config.yaml
attn_scale: 0.177
init: "normal"
init_std_o: 0.0
optimizer: "muon"
lr_mult_down: 3.0
decay_fraction: 1.0
Below are experts of layer 2 (counted from 0) of a mixture-of-experts language model. Rows are named router (the router's row for the expert), gate (a neuron's input weights, with its number), up (a neuron's input weights, with its number), down (a neuron's output weights, with its number) and show model dimensions 0-127. Each number is 500 + 25 x the weight over its row's rms, rounded and kept within 0 to 999. Numbers have three digits each.
After each expert's rows: a language model's description of what the expert responds to; "comes before" lists some tokens at least twice as common just after its tokens as in all text. This comes from a sample of Wikipedia text that the model never trained on. Tokens count by the router's weight.

# expert 34
router:497483457500496484553490478480513550499525498460535516456496508490566500484487535486506481483491522480458446488506543492495460497487482481451505533560470489505571453456500516532479465490478478487474497500463514490544464518502494526480497498506479492536508539507521485500537495456451524525480463523525498466486511511475515444550502518528500527467474489503461478502476514541459520478556
gate0:493533467513496486540507511439546493518499548566506473459537461473485510499497489526514509525453514514472498533521493469535491517492502454526534498477454507502508477507506488497527482518528487452516505466449511519534496479469482515472481483494543511442534493504493538511465493504509451541454494542507519545516467494498498486460511525496501502496509517505497458503467480507532557492510
up0:521467520484486495507495503608432515484481488469512533497466520515499457466465480497469513490493519512533474480477495511466525496535504519536503509498485471499504512473509495524508505498478534525503515517534513504477505503527523490509513502522489491537478477526484474496538503474487543470534489529499465478545545514504477523557481492520471508491542480505525519504531521492481471509494
down0:533547467467477481501486502517489474517507485494464552470459567476505506529496485513538494517512536523486502489507444489489536521481565513463487541501505483512513547515499506512489519510489526531488447502510509469511506518439515492490502531520529504517497502488474483478494506522484530496501542506493535491481519464506500505499481518491489508481525501499459446493513488547463502552507
Closing quotes and parentheses. Closing parentheses and quotation marks after titles, years or glossed terms, such as (1992), "Tafel", "Are You Ready", Writer(s).
comes before: "s ", "\n", "| ", "\n\n", "(", "and "

# expert 23
router:519488496458465495517471480486538529522491517472457476528509487508544519512447533459502534462501524492524469479505503512513478505489520487471535504530481473508502477468514458483511530520510490450532520490506473494546531517452502487500538547459462488498534470508490497507531495480478538513455509500519512509509490512505551483530527496518488475518489519482482470503523530464491498504481
gate0:557539517519508510457485510551517494420503508440516501502497524461558475529491507540496520498454498507477506457502508465501520490508508522439472442521443461506485507499495519512485517467499507502457501512507526506539505504544514494498455497497555472496484510493482496516458509435504513495459514524505528485515499541499494485466485450504547498494460476515475513494494473492491496512485
up0:548482539500471484552521513495500548473495513523523523502482515519500471472505469485469488464492504463506469559503479514510492469514460487478451477500497502498521506501493546466532513498487459497488501505477498472511469550520457478507510518497552516544554486514533524495512514484489557524499492452523509527477542518519499448505502499528528484483521514503529484478464460485470513508504
down0:531525522501481539495527500544508529487547505527506527543521513532533507484475493499509479449518506527508454483485508515509484512516516459490501528497520502531475507548473502476503465505500517517471477512449513499526494499519531517475498516524491521492483535541526519453519483464445467506513503496510531537515502479528496555503498457506502478555488524507544482500495531541528544470534
Table cell separators. Pipe characters ending table rows, plus closing parentheses, semicolons and line breaks ending list items; sometimes sentence-initial He or She.
comes before: "\n", "\n\n", "- ", "s ", "|", "· "

# expert 20
router:517458508500470543488458503492500541455509508505487488489539543476522494490479502508500510498498533485481452567513500466495474479482508468485459490511497454526521491482498507476509487505511529514504527546482474509524485480458501440479507512481525486482527498493497526508552507438462531514490491470501501528490507508485498512510489509496512483539519526503532477493511497488484477506512
gate1:533485501490488506521467471536519514492468511469514500515451517467484491468459478492484495534486521522487536507478491503503480495501499465468474501493510530492458492512515480488500504508524448519531501476465431513482499489512544490512515511480570499478508488479448494502490517483519495496480488436503512478543516553501531545471501525491505494537538470514526480474525543535495485493496
up1:493565494463512507512517485490504506499508502504490503534530501517528521497542524535550502490511520474514494522503465466499509502469527478509498480500455536500478496465508458447492505463488500456440510497499496528513508470528538480514500535504526511498510511530482516508508474538521485516524528510517533480502487503496518510509524497470542499513496495511513475485487462545451514499478
down1:485492515477477464456493495488510543500467518494498543449547476502534467542453517538534497505489506528498470527469461499462496470518487509506482531526532491507502473473508527501489456501477502508540520466463432481492498457489503509493495523473453506468518447490454468492482510492512530502474475488497490544498486500480516504515488467498494502555494469502481531465493552481517444496488
Clause-linking words. Commas and clause openers after a clause or date (which, where, when, although, It, he), plus table pipes and semicolons.
comes before: "he ", "the ", "was ", "is ", "she ", "it "

# expert 12
router:512490472495511476483457489511531517520541502473461543491486516535505490535540481454483516479505531512486470565514507520520464506457532494506510486493500468502469478494510537537459513493525527486510494500526478477496485494486492479488513488499461501503512503522475525493510530516459534508463517465504547527427532503481515452502508493535481506518473510503487469492477506514500518528462
gate1:501509515500514480458490501505497498539536494498471484498512467469471511506488492509512486491511511506457538486489481549523490507503563469495520515468521514491520468485524513453512472487523498499479518509513506480510578540536464484517475511501510516520444480484508466510462489528536480477476468508501482512522476437504477464490538522500506520533516488507548454487540499502534507510450
up1:532530464504515499483511493499552474472512540484513471485527469516493509524467515500498484482537481480502526537515453494479477537550456459502537492512506532509504469496535508512502525468544478469519495524537523467496509489516465513513481540475501477498499502538545499504522490508498480575509497526500497521458495527503499475449515490481496501516491456495522463525462502544479508502504
down1:530497487490476497501465495519489506504517448528532468493475501527520493562493492476515472521535476521487465481556516490452457510498510490492505486496482527502499518472506515497553480524503488429505545520498508473544479483485511508524528500502462533487502507519494505468472497524493498502538529519479504509478488546501470504526500523522514503522523518506488494466534521461455510469535
Institutional head nouns. Nouns naming institutions, offices or roles after the or a, such as University, Party, office, League, team, area.
comes before: "of ", "in ", "| ", "was ", "for ", "("

# expert 55
router:500466451498488499491512479494494522500517533525490525449489464481515513493488502517537487494479508499447468508490522489492482523517533496492471497509462424501508498473486479540462528493497489489501516530473541496504525487478500493473490529489435503481566516519494538499516527490474497541453454457513520496510521544500521466478488501501501502501472501482473485482466522480486527486548
gate1:508537517507459520551490506542496499511538428544510543522505507443439517503507525507490497527483484514469506465477524513509493496531532491492521543498486527492514473536512480460489495503541512494487494508474496487491533507507486494520508534489513490472504488504461490506554484460552520510471461528479457492513504507495534509474513528479545522510543543501532486497491461484510477496462
up1:484485489504526490425509506472489518493480527433468501515489459520540480503479506488512486490455495538520482553534458471479492512461514533526494437510483487506522510452525524536496504460481463520530529465557504540502472477497518500489525471522490513508471509458549502507455508541482511464543522485508544513494522508512494500495458479535474448539494493514470503499520519483516494511492
down1:492448520503517493488513473485529505502499544503493540463532458517495478494518491513506492522505487495490494491530440456471459537506515532541490468469489486482534520490518515481499509474468499504483486490506519510520506496464506494471480481528533465489498515475464520483523479530522507479527543519507494495480483510470488505464473472473489445490489515508557450488486476526521513527486
Sentence-ending periods. Periods ending sentences, also with closing quotes or brackets, and paragraph breaks afterward, like concerts. She or resistance. In.
comes before: "\n\n", "The ", "In ", "He ", "It ", "She "

# expert 38
router:511508487495461485547478491486505510499514541468484513485529534531522517507483510486517543507471530505487479520521507483513479481472550498477497504497454459587490489494502481517488475528486517484539529479472490495546511519482473522479508517463459490521529549509480515502547502499453525540474477476505531495469499516479555462505486521515488497495479487499446482472476506488513502483496
gate0:517512525527478535484490517454497510535505488549507487504536531535498538485482489511519507467495508482513469525495482513535527501475519513495480459490508471517471489491490483474541542490506502483509474495495506499475506483494506553487517467492481476563508466507522496501496521492496506525480515507479486464485541466489464513496506440539493483516458502482418465498480525537550526490510
up0:471527517515517521515484514537491513481495490491464537460490546511483487493475457498496510531479507505489513517517482471493498503528465519480551472513527480488493498475467519532469528489483484500486481498532513495477510489498508505494496485514509507497529496447471501475505501496504483489485477538496525455510484520511539553494494473524484474533446496493512489536448492461490531486478
down0:503487523558520481557520515480504485472467520518526468534527498524534446488477522491527509460456499507528493493494483524479486487514508505473466500512520447515493515500524508461486510496496467500512527485453484511505471450524466501503498494467535491543499517472498475507481489463452539466547464508520514527490480485514483494509473523507527535508468464526534465536480507529512461520501
Single digits, word endings. Single digits in tables, scores and IDs (7, 8, 5, 6), and short word endings such as t, c, ice, table.
comes before: "| ", "–", "|", ", ", "(", "; "

# expert 35
router:497500472490487452507485539536509522507493546457518503502538525563495493534481501506505503509483495490485472538520466518485488493471515528493495503513494467502545420475509483533497553487463491452523506482456500407533458528477478489471506525530499493508483493527498488484514534461466478543480468464513534507489520480499522442491486503484509493491468527490457458455494497494489522507523
gate1:522534515504501498480474512449500475474476521474509478493547492529492448497481523510474479472507496494496451526500477506488513520479448542512497484540511535504450506551492478516494522534497541516501506529530516487492537519474521466526496514498518489525491484505548496511507484500509506507510527462508485531485534529514507493506484458517543518524469507485545513489505482478488498469512
up1:513467547501510510528462503506453483520510520482519443511487479520441527525485532502532520508510492484456479508483452495501540501468476485492541483475461553509488498484505482536466529503481490514509506504517480475489523537511513461492512499500483504543515504460538501520475502514545511532483508496499541539480466469498508447462487545474509492537446500498517494450544519484518534477531
down1:482530489519458484475519503501501520491478517458490507504504473536527521515488492485512479515566488493502497502532485441526483504445506536491488483501507513471531523513494464504564504487489496497510549511556471516506501496486458454480462537539540524506544481461522495476525496478521457514468467458527482498493477473509514482475491493506506508523465497521524507477526531516522542518481
Coordinates and capitals. Compass letters and degree, minute and second signs in geographic coordinates, such as N, W, °, ′, ″; also lone capital letters and digits.
comes before: "| ", "N ", "|", "(", "W", "E"

# expert 6
router:472497507484503521503502498531532519511514523473526494513472518503516524495480491518509507492503521541452464481510484496491482501490496459501478541478449491510525506476500508496508477510489478470510524485496502508495465491478489470496556492492486495531492488541488494508517521491432515530497483535514521449474487531502543483497512517501485515507498512498508504478473538542519476496494
gate0:453467494487519540519500509507561557510533495490547503480522476544532513482561523492572491514499483489468496488470497515551477492541463485543471535508518494495473454510513472515501512490513475510496512528491469515515508501519494499514526552479489487451460534478440479507466511485532506526489486514505477429469490509493542487510513496502473442510500497495535475516473480483507547506502
up0:498467516485509554521518481515475525487529482574513514492491496506520489505561465493468495486494502489494465496468488474531464489493493477511480458522501492501497511507485472482475504502498528513522506493471543500479526513545502515487489468497519489505440481492497522493516536537430482564443489461494493514477492513500545504515482517535504482487546497499508456487479527470494481505506
down0:497518513505517491489500489466500513513503516499479467557499562458491524475452475492524498494545540451514442525559503488475510495511500459533476449507530473476446506485477506474513527462508458504540523493534471516492536530529487519492524465482556474506495502492498516520493491507471481524455469500457518443476504500519553523526503514507494471507507477504472485481519543473489490522506
Line breaks in lists. Line-break tokens ending list items, table rows and paragraphs, usually before a dash, table bar or heading.
comes before: "- ", "| ", "==", "The ", "== ", "==="

# expert 54
router:513452534521481519497523474476530504472494506484532508513521495521487503485464466476545503514500518522479482500505490512471505496474551461479485546494485495515507509531472518531539487501492520498511498520523505501515463491503500527482508515477469490524505510555452521499516523488474502478495513479502536511492513476515497477503486488526504513526467533488486456457508489536467473484502
gate0:469454513497548462491522503479467467511506501509483541492489454493490545537484481483490505497529527535505512506521488515448527495491473531495563534507476515508494494494501529495473474479505472486520497470512492467493473512516468494508520502510466492495508474540522490512557511548501492447528518471499461540495478478520501527483512561527525501506454533495561504514469513455536520505520
up0:504496481470491501495528509523497534516488505513498491506520556522529496468503548481489500505481487483454481509490474526552526506503485499508514494506530506488465486510508494455515524458478540532541495507512501493509520489503496487508496495506560514501479509516561512484460487515458501523479522530507588466500518532499513529524517459465506555495529468472495527535525505458534473502481
down0:513520474496520531471512502502492516500527502506490485508514529458520525512539519529495490504501504525493529511511490477474530475488524512528505531473452498468497522500506510497472551430526494481496468477532559456493503471484539492508458489495475512486524501501504537544491505478475534448485512494494476549501523514498504487500483460527485508538476524454466545496467501520502445464481
Prepositions after verbs. Prepositions after a verb or noun phrase, often passive or census wording, such as with, by, at, under, during.
comes before: "the ", "a ", "by ", "in ", "to ", "his "

# expert 60
router:514480524503475515495508493502508508539509509496511508526473480537538492526479494459486498491434525494494501533484503492464505495460517511506520512508494502515501467464514493508485486510463481495466522513523475426515504469500484469488494499502477493517520522499531518493520502525460523497508524494522578491469498515489526492492512536515528509506482514495458498535488496483449469495499
gate0:461443443486515469513446505511492520494530530481475528505538486460449473525517516488517506481491511533482506487552500473518491488469501501459492509485502491503463510502496453481492470495503523466479506456481495481494501545513485505511501499512474486495510490505490527504538475467512499509488508482505496557455455529495483465469507506504551469499490497485509486456514513528472528506531
up0:470557527510499501534519492480542480499488538457539478510509481503522516521505522492504533512516483511478526483469502466487462498529505512527512477491491498512501499518509499489501524541529463528522507473503520532481482468504511551510490474497509516488529483538494464501476519501481499503512448479481534529520555487516495541487492501484503534475579487515463516517502512542549506503442
down0:505492525500499514497476497492478495487536438475541535481450528513477511505472485549533473538498465512531538457543508493494496547483485537504536503499490494543532540474501510520529496466509481546494487519542547510474508507488494541483515512521480482445519534512512501481499488485497473512509526501520533457527485505546502454519494503515490468480514506487556458525494468518488526491530
Units and census statistics. Measurement units and census wording in demographic and statistics text, such as sq, km, mm, kg, households, Density.
comes before: "| ", "(", ": ", "^{", "/ ", ")"

# expert 63
router:494478479476472502507452462503536462518509530471516492534526521494538514496499478466474536499472522518431499511492463481507498506495546472483483500507482459512495450469495529540504507476477487496529514504512522440541512482472443472462511513494473490515517496475540496485526511496464501513480448458514515496486529504476534482508471509507476461510498523496496478518496535480541465501502
gate0:525510516495526469525510494489524521525492520529514529498508485485525499472478514511485524518474526489578495487441496452492429524460544508478490509495490501507518495505502482520541490486511463502494508529496485455486514428506508489498476478498490507463480443512494519486514507434463453522479472463502474482454560487497536524479519502509485482459532468496491540473474531478464466501497
up0:539492454500505548506544492548535537529475465464499496479502531519487492496508516525501498500484479503455514498476494502511538493452485512482488533491477450503470485534527471505483503510460486501520493522544501528476469508513463510502522487481489497536502498529514524527502511538496551502527472525502499513559515511485519492517513526456504489523448507482525497472486532509517494502518
down0:522473521470485511458498501495509463518508528479496484542479500458513531473506475506516473478544464492542489489489534520434502481488502507489491494492545518486519522523471470517524512552492496499500490479464459524479523512510533562464530526507542527497492474521491491536511466477460508521523510529529537473486483474518493493463500504458490544467535475515471501540505493518484495503501
Plural noun endings. Plural and third-person endings -s, -es, -ties, -ents, -ings, -ations ending nouns and verbs, e.g. Counties, coefficients, exposes.
comes before: ", ", "of ", "and ", "in ", ". ", "were "

# expert 57
router:518502489503502516492499486510506536485527484490487529471499518519547516480482526451500528508467529523450485566495519494475458513488529461474504527540452431501561523524506517520520487515499493479461513521476482493525511513463496495495484499488505496484504505530498535515556518460480518496472475513500560504454510479474494474512487477503481470553492521499530445482480557507491484493502
gate0:512511508485526501461490508531485493521498490429471552514447479515491519502535507491490502494507488543471556515515513547471482481448559521501526431491454505500500509573518512502542488483499486491498497508513486495492548530511485463529487491499467490484496514500535534524492508506457428534506476542489546458534519463501556462490514484487540509500511506500515469519502505476507502494511
up0:464468497544493502494565497444538501504491475538515433522469500503499486523486490499500508494473494447528492500544502448525519498573496451497526497539515462495516446516489488475469539483490517506519492514447442460515512533522462502526515553484502488526466482467514495509502485514457497521520497525485501496493490519507475493496540533506443552490544501499521498527485452502524497500495
down0:526531435560491460510545542549506504491511463468501552505488500472504466543515485537468508471443504465501459535534517482493551501502505512537540533499503470518498510534486499487483500511478508500513511491489528491512454468479525496548512487478523455510458530443500476464467487541461513520466509494520507510493497515477526485452513461509478508492503505505491565513539516474510530546458
Table cell separators. Pipe and semicolon separators between cells inside data table rows, mostly between numbers in sports statistics or election results.
comes before: " ", "0 ", "1 ", "— ", "1", "−"

# expert 25
router:537481443502525544458516477508528487452501536502507481489509538478513516503479473494538524468510551528464454531542485477486455486479504451507472527541497494501479431495483501492526471511483502527511529549474501494501509485480471452483509479497474492543515493505465508508504501492461500547447439452502507490502483462485500475522480459505466483527508511498494480492508552464501489500466
gate0:530509488488526505475467483512522481494516496578513472467503536492528473469493493501517476480483469529488474482478499488472509504535488461528515566504501561501510475478504543485521495479453461491489498515513481518479475478508451510523548548506510500471534517548527513497503495488509477499546480544498527456492506502515506461470512469487515457503485504493506460527503532482479513517489
up0:497503504487527501505486493501507487484487495554490506501525496510498488528489497478489482507492470505448500556540488546489491512513525459476469518504489545516460521537512553537502475468476488491442486495477468486501480444545499490507506505511547499465488534482530508498500519522517519489491529462490491477523510504483488436481523454531543511543507449482453464485509500491548497517492
down0:500513560537501508494498526526448501472495489472485554502509492504523507487514498492502511528505507487537481576555474503476528502531500503450509520480476518530497539536476518500458532526538458510511504501465529490483509456520510470502505455514482531462462532504491478479498515478529519475497508452471493557505458491481482489479507512512516547496518495540521500470503507506487504478531
Commas. Commas, including after closing brackets or quotes, separating list items, clauses and dates, as in Redhill, Snedshill or writer, artist.
comes before: "and ", "which ", "but ", "the ", "he ", "who "

# expert 41
router:527501481514466506507509509491518526498486517501475529494487508523515538545515499482531508482480476550478448530547510468530501480482500481486510519508481476494462466492479506478480490512468512483459495498491519486526516511472499515500564501485471491528515503497519533523548505466472522538510501478505541517495485527498529489496518510529527460525450503504479447506480528477514484486517
gate0:540510519493492453531490497502510489523534488495476532486484493504525497531494506532511506501471485525482465502532506484531482501504510537495511539521502485490498493519488525466434515468469494410541493473512490540501501508483533492498539474511520494507506542453522459514495494531457479441458513512501485513527475471497432480539480491512503454513462516509475492468495499501528510508509
up0:537476473502484506497496505493574456520468479520540479507495521512500516466467501520498527479485500476463500528505502501512488513509540461501523504526542512498514465474486523522533477504535480547524494540495489482538496421504467522506505453496555484516495490542444495502547482538560513505588475458494514470517486503502496513531492531548516507476516486495501508546507524531486475508516
down0:506466495498500486455481494485544532500517481508459500501526446468535472485458546492482507488521464512492531467496499490553501501497487485490544510476511519516471541506509471480485498546519526485550487496539498494529496458455517502454500474481497502476487448452483484529482520480489572502574491511507456500494492461509497472482535484468501495466482486542512471521517517501503526509524
Name-forming suffixes. Suffixes like -ian, -ia, -us, -ine, -ist ending names, nationalities and words, such as Alleg(ian)ce, Malay(sian), Maximil(ian), Alta V(ist)a.
comes before: ", ", ". ", "(", "'", "a", "o "

# expert 7
router:482486464495467489499483500537532491514502536471504530504466505577508469487503479440508508498477525474514448499556515497465492492445486528492501516494497479517491433492493500533514496491492513495502507544529517548499522510483468486488502571509486477531523524529520502505538500493459510503463476488514536467493493500486491504511521523499518525510495533500451445448472489500499471513515
gate0:471534488525459493512519526498477500472460577482492505481503472499487502482475490494469504497504501491538512562515493528501480494494502519465519509506494514512474488511493499499532498508472483517484497506504521504497518513496464561502489525489501483517479514486477492491511480510524486517513546482498499490489526524492505486478500540413473536464472477513503449528503471527503499509539
up0:497507487520482522505527489488553519544518529488549519514496551496539516533533508494500516461514505462532505490546475528530488487499472503524520538503484526524506486502492483514534502495492474490491505495494493518531489484528482557495508511503564493478494462520459510510553508514519512491521490523492540492468505455504511517520495556485480495491481508512480467478488505562467571489480
down0:474525521517551466452504533526493528511506516502499469538494504471492512476505496526500460550471466553489546507481533456482430510492474417507516498480514551518494481533544548492471517529549520510487504534496466512527522502489520503537497470504507512520472491492530510503452520485437498480503497471478469520555500472516508510489504480501535526499536514498507538526484510490508510504486
Ends, sides, directions. Words for ends, sides and compass directions, plus pieces ending in -ended or -ending: north end, lower left, extends, depending.
comes before: "of ", "to ", "and ", "in ", "with ", "on "

# expert 36
router:459482499487523486513479523497533537483520513447484521515513511565498468505451489487477542443475511474470505545504513522483487466481519509474495500514492492505513513506481512476466479500467482503499514507481514476492503524485443478511523513504488484530489518493528506494553522501455472522489502508510470497506536517481498462516522547497517473523460522490476451533454469495494483510477
gate1:475504488511458523498504512490452503475511548488497513484495537475524494530449546499544518491452466479488438501510479499450512504472470524513509495507464474481499535521471511492464520498486513503493511507470478490506504459512538471502495481492481493541505527483511520497551501494510503523441512449502472457527524522499504470456503511523505467499491487480488441500504442513505523524483
up1:463482545492471523475500510486454476447484540505544523453502494494479534538473475471521490493478486534475451496460492504544482491515517507508523483512511501489513516528486504537490533541483452474514512504475501502518484507475498499522487512497461498519462514464523496496525520494541534518410513510495480433486491487506487438464501558486506464492487480501466509488491508486500497505506
down1:491549506507542497505494495483513468550430501484473510447499517488513507482522495466494501486488499492496531529540513479492471460492507539493480501508490544490543484511492470522487556516460470524497500486512451507484513494507472443500456447527478491489481498516457492481494464490526492483500497525546511533528530502505489479503494534491533487563487452515531503454501532471552505489495
Countries and nationality words. Country, region and nationality words in names and tables, such as United, States, World, British, European, Europe.
comes before: "| ", "(", "States ", "States", "War ", "'"

# expert 26
router:533486500510503486489503507514514525528557493468522513520487506502492504497464495461502522526468520514510490516558488532520454498458534519451528501504479512500502422545490515528508489509456513496516520504511521454508539528491489483478486515493502485540500520522491538501532522501450529521479517483506524516512513508483495476567505531496483478501495526511506414522492509498506512499524
gate0:460484501504493497479490503466438488500477535533507486485544451517525482524475477534504498490480491471461488438494523467507477500467478443485548564474549498513465509479490494502496487481509543497496510516468490511500509518480501487492529539510508529491481485490461473514488492510490439501497532509505472526519508456500491471468509503506523493511507529511459467527513505480498476487500
up0:504529524478522503482464501488490492530514465533462503505503459484469530502535528494548485516472495470483473538486478506548534503498498547517496481504502555507543470472502495460509493521506514497507504502524480518526442493502507531492497517510526482493490493478518511500516492459501494515548482513498534462484515509486534474493512468505490504499507508505520515469490494511505542519518
down0:502546522469506465488527511508543483512457491467536538482469509534518474550509488489531483505477556503469485483523502505470531522498489480549495470542477521435510520523512538549454488497484481536502437503503478506537536526480532495534498471535446531509528483541475500473512557502511522503484532474534554492482508488488481493478506510481521467505482442455513503480505566493488512545474
Word-final name pieces. Final pieces ending words and foreign names, often in sports tables and lists, like Vasc-o, Andres-en, Quash-ie, Squad-ron.
comes before: "| ", "(", "and ", "of ", "in ", "was "

# expert 32
router:525481520482487527460497485491526517509515485514472520517537564473542521513475508522511542495439532500471482517495485495541494482508505512465546501545469470512510453515494470479458472516488525465492511546470481509549472498485502506476512467508489499488539506552506526497511528472505481483466476522513516481499478567490518471507525541525472479564486503492513501472493533503508497500498
gate0:500498480468500441528477517520482484487514513549507501506517511448508498483521468486506504524507503486492471484476490512486460514552508469500499568500455506490515514477487513492514513503507480505546520493495474540510512525528524524504467458490468494454535481472481498480494513492517488497483535504476480536517494496498526499512516472442518506529513494498526490528482531532513490506548
up0:540533504497485509506505514516542511481515481470515506534492548433497467519500536515524503514518496522515496463495530532499504507540485481494513502468476503515444555536492483482529483554517483545491488527464471500480523526499494548496514516483495500475529495480483530499459506548525507446502500485501517540513467527497513491541537545501536530483515500491503464474517483515499567519521
down0:538490548488489559543504487491479489541534467509475559544498503499493479521516516477465508573516489509474522507486519509528524487475515566486500501506506516540498530474472524533551495548481508506527479464508526473507529488474465517500521499538511458504502508535500509492476475545483547467481523495495459502513516521478523520511489519532506509480521519503542458487496485511465541496531
Prepositions and conjunctions. Function words starting a phrase or clause, mostly in, as, that, on, which, than; strongest for "serve as", "such as", "as well as".
comes before: "the ", "a ", "he ", "well ", "they ", "it "

# expert 16
router:492463510512501512516483512515529511437532524483488504454502457454506512488513526502530510487502509458442520543463526512492486489476517485460498482535463448526509465499487512537473496533475500447505528521504463510560509494510498444514518518495468493508494477543486537480518516517451512494485505476499505511489515477489528492552525472526530481559485499499493480500508479490471505495495
gate1:479487492515546484543479492493485509455493502478530482503491513536493514541545467488496485479509501499495494521500448484529488499521491470522475545457492488508518471462500486561533516507508499514509495481456497542463530549522523510508480507499528525516491475513500498509467520512499501461479491490497524473518487550506526545502549501464479483479519492495524499504519512494543561505505
up1:461470493505490473456445492452519458472458520542547522487519537513522489473508489495484523451518507534522503518459491453513493506485492480526555504512471482487544500441500528493473524518468498517520492534500449504496493511539521537508442514486524518498499503504508512491428483511473478455494484484500483453502491514500503508532531523457491495501485462482478488465492512513562516497485
down1:467495484522524479505496498512476533516479516549486474505537503511492517478524528462496493518518492483506512517481487495496502510508563448529533501550522495501466452491471525559484496541528524505462548511525505516524517506445494488518512473532522499518491535498529463477500533482542485514490498496511470480472470460535507507471492495535533551516510540503526495504525525574513482540497
Sentence-opening subjects. First word of a sentence or paragraph, mostly in biographies: pronouns and openers like He, She, It, The, In, before was or is.
comes before: "was ", "is ", "the ", "a ", "also ", "in "

# expert 40
router:548504504482490476523474517501527550505537551479481493497501521530522507517499503497495520461494515500457495529498471485516478476491505492495484497527462484503530459503486484481504486480474522483530494478487475466540519518460466493498500510469489466535545509509494523537526520491495528545470473493504545497491511499478534481498529497482483488544477493502446484467477500507512480503498
gate0:525551475496507483527553493510510459531552537517524476470478455544478502497519489498486501500536496528505526533478544518518514497486498463468490463497509480509511480499506498508493496497510524512469497543537496486517519482456462504496490526525522498480540500521504520491523492466500486518535500491500504540531517487494499478546507468511491525482496519502481498511531516463497496469529
up0:486526494460475529467492492523514495466495494474502498499508511479496506483476514488499495509511517489522503505482509525470500467511438487469532459538513470517489503519501508540526510492535510500511473537509529535486473476517535482499499495507491531472540498503539488489529486514539473434516514474504487503488509496521529469495468527452453510500586508498505493524493532485512488490511
down0:513491490492535491502500492479528483512490508505443478480501521505488512534517545461479474469501551509487503497540466474482516497490519492547498479518503501490478499465511512456550504516480503468563465493456527452496500512481475466529487498505483491522447470476545491494456518528472480498468523470465488533467539506483498550544490491551462497508485498466506516511496468496487516471527
Suffix pieces al/us/os. Word-final pieces like al, us, os, a, ers, as in et al., Census, Personal and Kagoshima.
comes before: ", ", ". ", "\n", ".", "-", "; "

# expert 51
router:467474456499500533515487496503536527488510531470533485468520490502501513497492533497493508485483542491462467547495532513495442477480488506469467523486454467503523501505486503491555503504529505482512510517467533502534498551481479451490504511488445483487523505547509543511582496504437479531454520476492513526468494475484515520529481536484493495516504497507480489443505529510534486499524
gate0:519458523510468465489486503502491538470525512501458516515511448469472525490471490474499506470522502511491539526478530509487517519443504516496484504534574514496512485520494540474471504491520502474483502517498484481511491514461475509467534450509562504510500530506541508519502493484497525522508502525508510478520495486493470490535485467502494528476504489495492512518486505507547498491499
up0:510488469515545510467498497517554451512474485485498492468518527512507512551552499538476515501509499502520497463516483564464503500476484502493491491475468553498512485495498489527485486511478464517495528506501569551499515463482517512494533524523472499516514495547499496500502495494490490565449500527506469503511503510494508470487493490541495452527495517493502444518458526516522535509492
down0:533488484538504455442521519481513414496454494488504500503500478525513511516482515446516520558512511517544488524470471474567490492502470483494547571491524488506487483525473476497498495505497489507491474498489476494485500537529505545493532486445488513518480496476475495546497500531509520510508488477479488520496526518499551527526530499477490484509499506514531554460495502462524491484501
Section and list starts. Line breaks, list dashes and first table pipes after wiki headings like === Final ===, starting tables, lists or paragraphs.
comes before: "- ", "The ", " ", "===", "In ", "201"

# expert 44
router:505449473484465499541485546534534544466520518471512538499471507478531513493523515442501499464485514496503460506500492537526494488487487518505530481493461471492483497487493468521469528484412524479464512530527506489506471496503453491472504533484521488548482533495489538545517501429472448555479513468515523487483551508490496484502497521462466500538473506496516482512450507517484528511542
gate0:509481478498450559462490501508523482491496504483473456533497520531502522517522523485501502475484497500484475486502520528507492491457490480511534442496502500477488493533506527435530506460511518427452492510491508536474432516478532499480475505483482494535536489474510506510464496523480503467549486541491513496526446528493495491496465491519468460472519511488527498515519492530495523480506
up0:482493488523492519513472510490514491501493493444493496507518475509445496524532529493495486488503516490495497510522503507511482501464501501484503492489508519479467506483506492476504490493483514465515513484509476547499506552511497467488499510512459492501544443489495467477462506492500505465484514545497553489496534532502501509496465472482430498540498481486494504491472515509499473488527
down0:516540446554517510487535501545490509500490483489493507517484486530523495522463456498502521498531485538555505487488516473515512494524483469501511507494537503523513495528542507495499508502542528475458466531490489470486480495525488484499475509505542491497496502485477525450487481477503517445482510505503525499538487476522503518501507478504480512546495506497465505532515503500482462507485
Two-digit numbers. Numbers from 10 upward in sports tables, stats and measurements, such as goals, points, weights, attendance figures, years.
comes before: "| ", ".", ",", "|", "°", "% "

# expert 33
router:535497491517475528507485503478496508486488509482522523476534516524505533520472510451486543439499508543478477521476508511484481483477529484473487509540468499515501465481504506536472537493501453472480500541508483503496506487462461532498493478490512488533529474514500523520519531470493489539479516520509546489536530498474535510514525483480481521498499543477472464452467521515481508495527
gate0:504482488497472495497482488492496519519467456568520508518460452517454492524459475483473520501486503490487524537492490540518469508484448510467491559507526480475482504500512487507473512494536538531554466504491525558485554479486510511499473524494520494502489490493488543509491484531480497537477515513519515496471488544488540500524518487502504534519494489495513527479481500483506483517528
up0:531520492500507480523495500485541500503464500528489508547418484528459494528528537532545523489479513502508492503550477521553470480463457468487451475498520498506504545526511516491498498504514450487518489520453497499544473492479488484509485522504515519484531516547489520509510490478484514503479512469524507507496479485489448498488495511474512549477499494500512479436526478501498539530512
down0:492523538490506420494536522439507519490504466484489506489471487478500481506518474516518522498519537543470524466501520478528531503503515509489492525502480485543496476483494493518483479499537525546510507513504504534484481529502512511498491514548500533531509555504487509500488494510485509507486477472497503489506544496491484498560522447501489557506458514534473500498510544516498560511477
Pronouns and mid-word pieces. Object pronouns them, him, her, it closing clauses, and short inner word pieces like ipp, ell, ik, unn.
comes before: ", ", ". ", "ing ", "s ", "e ", "ed "